config = dict(
    d_shared_expert=0,
    lr_head=0.0127,
    max_grad_norm=1.0,
    max_seq_len=256,
)
Below are experts of layer 6 (counted from 0) of a mixture-of-experts language model. Rows are named router (the router's row for the expert), gate (a neuron's input weights, with its number), up (a neuron's input weights, with its number) and show model dimensions 0-127. Each number is 500 + 25 x the weight over its row's rms, rounded and kept within 0 to 999. Numbers have three digits each.
After each expert's rows: a language model's description of what the expert responds to. This comes from a sample of Wikipedia text that the model never trained on.

# expert 45
router:521512453521510476497459553534520523518469509457496485466496500520470499512479496473496471519537495471469487487468510526475439533484517489504506493453480502492489508482517523483456510473504524519519501536527540528507513538537460487507496492461516527473538526461536523510526485516526543509515513509478516509524474517506497486521470473478457519481567500470506516556478491510518485530513
gate2:498478496491493503509487500541538498547437567541507516505507504507510542481456467496493462515495480482515511488488481463523473503510441533474498498495491492566469521493472482515483455513526496525450515507466503506483513519541485483500475481484524452537457492507523502504505543480479487506531475509518499492507467527520512511481518477477477536458503483465489524503500437504500484471501
up2:500498510520479472487496479493501551509500530487529469486550518510517523505524482517468524506516520490481479547507486514542524512523508533521450508493502513483541486494511522506501489526461529530507506539478497484483473494516537572507447536506502494435540522440503537448479495548464511489494453504502489526492518504503466519516506517503453477487493499524490500513508456500531492528525
It responds to: The preposition by naming creators (score is by, libretto was by), plus empty table cells, score numbers and short pieces like Al.

# expert 63
router:525471503528490503511472492513545531492483514437484465478498524519497530526534490460485463481492486476491471469479481508475458548482526487478530449503480474513469497483478514485442500472524526513495453488463557518520477502498470537517473539459515517484507493472502483521529524510481531533491530504499522530516487524520488483490493495466473521538493532467516513533480508464507505549505
gate1:458534469492483540536515497495525434463511508472481470500465504533526518517497476496532445497508498493488524555540496488545530495524533457559518512524473501538488497494489487495471462480540533526517502478502447489522479484526458520507498513470501460470499509468485515490469522494529511472499498482490503494502509460542480492475512464495493544488487518509504533506550495533504505481494
up1:455480469494489532554511505482480477547480450496520523529503486490471483555499476506520513467524529502467486492517519499474508520495510513478506451471489458514504555496516479516502552546514510487534495498541538517478492490519502489513480463533516483548503501491521531524499534473489482488482486502498491521490511475453540492533504492527502494414454548526496485495498508524489493507509
It responds to: Articles and determiners opening a noun phrase after a verb or preposition: a, the, an, one, another, small.

# expert 0
router:499497450527447485511515489513517531523452516486463459481496527525492509531494466510455486484501505438491504466481478548483510521473514495475485475484483502528472488501512542529476490472519515501553477509435492519491496498503473482491507510464496525463539524498518484494522499468506511500506529466480559521508486518524512511515489492489461525543499537470493555517474515476479540522467
gate2:552546518522474502442532526485550510477480504500453508484505477495520522530535510514470457485476498485523530515464504508471514511500546484506475498496498496482505450488435518522503494531503545501529481498572524484502482472496477507540527489479497527496467510494492485465501523507477502533522539506513504503458465508474490502508498516470514502478478464481484517516464484547491468532454
up2:538448536524493482508492496503497496442542494517514483518493502487487489480493484487498506463497459494473493496496493526498480524491501484495481475464493518526527477458494466489488494464440491492525517531453511509524511521462489473491540450515513505429491463507495537538502417498495501485499513525534474462511471486499499494478467445509540478496512507496493487553523528497466487506509
It responds to: Conjunctions joining names or phrases, mostly and, also or, &, but, plus French/German articles des, la, der in proper names.

# expert 43
router:480454497505493499517486533502534535497488493501483487495513508539443494509508496462486480546548525482461497486483499537469443537487544520506528496525451492524421466508520491494455474465540522527498496487499516522505438529500499485501509482483531539499496462485507493456531505509498526511511536512493507509502520490508462472477512534460465541499527519491509507504505517480505505490457
gate0:479499508497509473484455490473534474467525490521510512509473541525494523533566452509465528502475508470506475527491499484470502448511537471491497520509476521553442477519480474488481485493527508513461519529536501521459494490500481533495519485472531448526493534501540505521467524505522500510430491498496479517493479500499533487497483515475496512576496509509503523506505511498522512454499
up0:535490501501497506474509470490453508505487496481487484507515495486493485448507456537539507484479531541498511505523489494513504520493433429435527483471528511496504483482489503496517547452489539526530495473533478491479530512525556484468469502483540537497471497467531493508497522475501500471495518496486504518492507532497458533513509522539482513488458476550490485503499500529501557502498
It responds to: Middle syllable pieces of foreign names and technical words, such as As-wan-g, Guerr-ero, Amis-ul-pride, hydro-gen, Gaediops-is, Go-yan-g.

# expert 1
router:484506469490478484503488539531518525502505500493470444442451540516484505478511467481473491494525517469475481488502470526485491505502544475532477465494462488506483476501502515488483508480495527505555467463485532513505473565512497525507494529491512533487517505449541515541500509527486535529554527488487509516548522533522506476509469492467505478514484552482507473482473461491499505510465
gate1:558481461488521499505495502493498529488506494442503483485479507502546536531482490499508506524544509504530527488484532543507503495466533537523518515525518480480526478484489482499476504501512498545492486514547549497514456527526497505484486503494450457489474543472442524544520500511524505521567520521467523477504450510515494504481495496494476503464517500479485497492526485533539496479444
up1:537449510490494502490545497503471474509480506494491511502476503493506534463511523501492461471529499515499441524484517521493492458479490492524483520530518478500474479519499490524498550491505501508485484518488506480535492518491480481522482557462495514507496507458561532526508545474510517509535474532486539532513517548490512480483509560459481479454500478517494494521503486466536454497427
It responds to: Short final pieces of foreign and English words, often ending in -e, such as vigilan-te, undercarria-ge, eag-le, Krone-n, plus de and Grand.

# expert 57
router:496439501539483479495492542522513516468457504483469490459548519522495528498504476453493492493531502483490446485492503534508478523463521477469510453522476503516494482505499517547439481471490533535539458526500506504493497510484480499549526534471541509501542521488502464480504521489537512529496555471507513524515519516516476508511496486452482522508509532477475508531489512457495507492482
gate2:461480507520532503492484506546474456534537492510538496477495556486477500477519489511483455496499491505436487494474508466524499543510527528512490509555516494491513506505478518517494506479468498474529482484483523513517523476484477494506499542457497496517494499496475520519468477522539509511508463461452478514502516523506522479493527511482496529561497521477460534498530550441531545470490
up2:501471474508498492516524513462471535516502466476510494530491486503505529522507514486453467483469490495512539488546489534532502468535479526508508475531490499508505506468524498489558500489516494533503528493476498459492500509513494546473515487499456541534484516566539522522515550500472500466469492481522510520541466471513478516453530476521526487485474493463534529555538511488516471512521
It responds to: First letter or two of a word after a hyphen, quote, pipe or line break: ho in hip-hop, L in London, w in www, Ho.

# expert 55
router:540473490510482475508509533500524507505486515495497502458532519534502499488521459489485467522538502469489507459492497525438466496488559500469517496505473476515489501514507492488483476460517531502492453544502520560500529519473488464510490493503506513498507517504545462511496522512460552513510558481469488512527505498498475496533469524482474512510547548465509510476445522478477542525514
gate0:530498467490505510490470477487530463479496468499538521500498491510502477495494494520479483448539493532487481430542493511475525495471535492532490493473469492531481475463456493507515493540519510483452470485495488498457474506516514498526499482476506472502524537499514458510453478532495508471501474496475500555497504501493468501541476489498476541485472440539514510493448491477540542476511
up0:482533503519497467515511452474515521552471541488502515485553515507461514537520520551423551481526506489474507525474525488497480503488527517504552462494498479503491503532532476498462511511505482505500473481483501498521542514531541521527493476507489435486525511495484526477461503528490536497492482491512495494516518511482526479522507519524461548520477505513458517502514528490522542474509
It responds to: Single final letters of names and words, such as Bo-e-ing, Mont-h, Maur-o, plus table line breaks and city names like Paris, Chicago.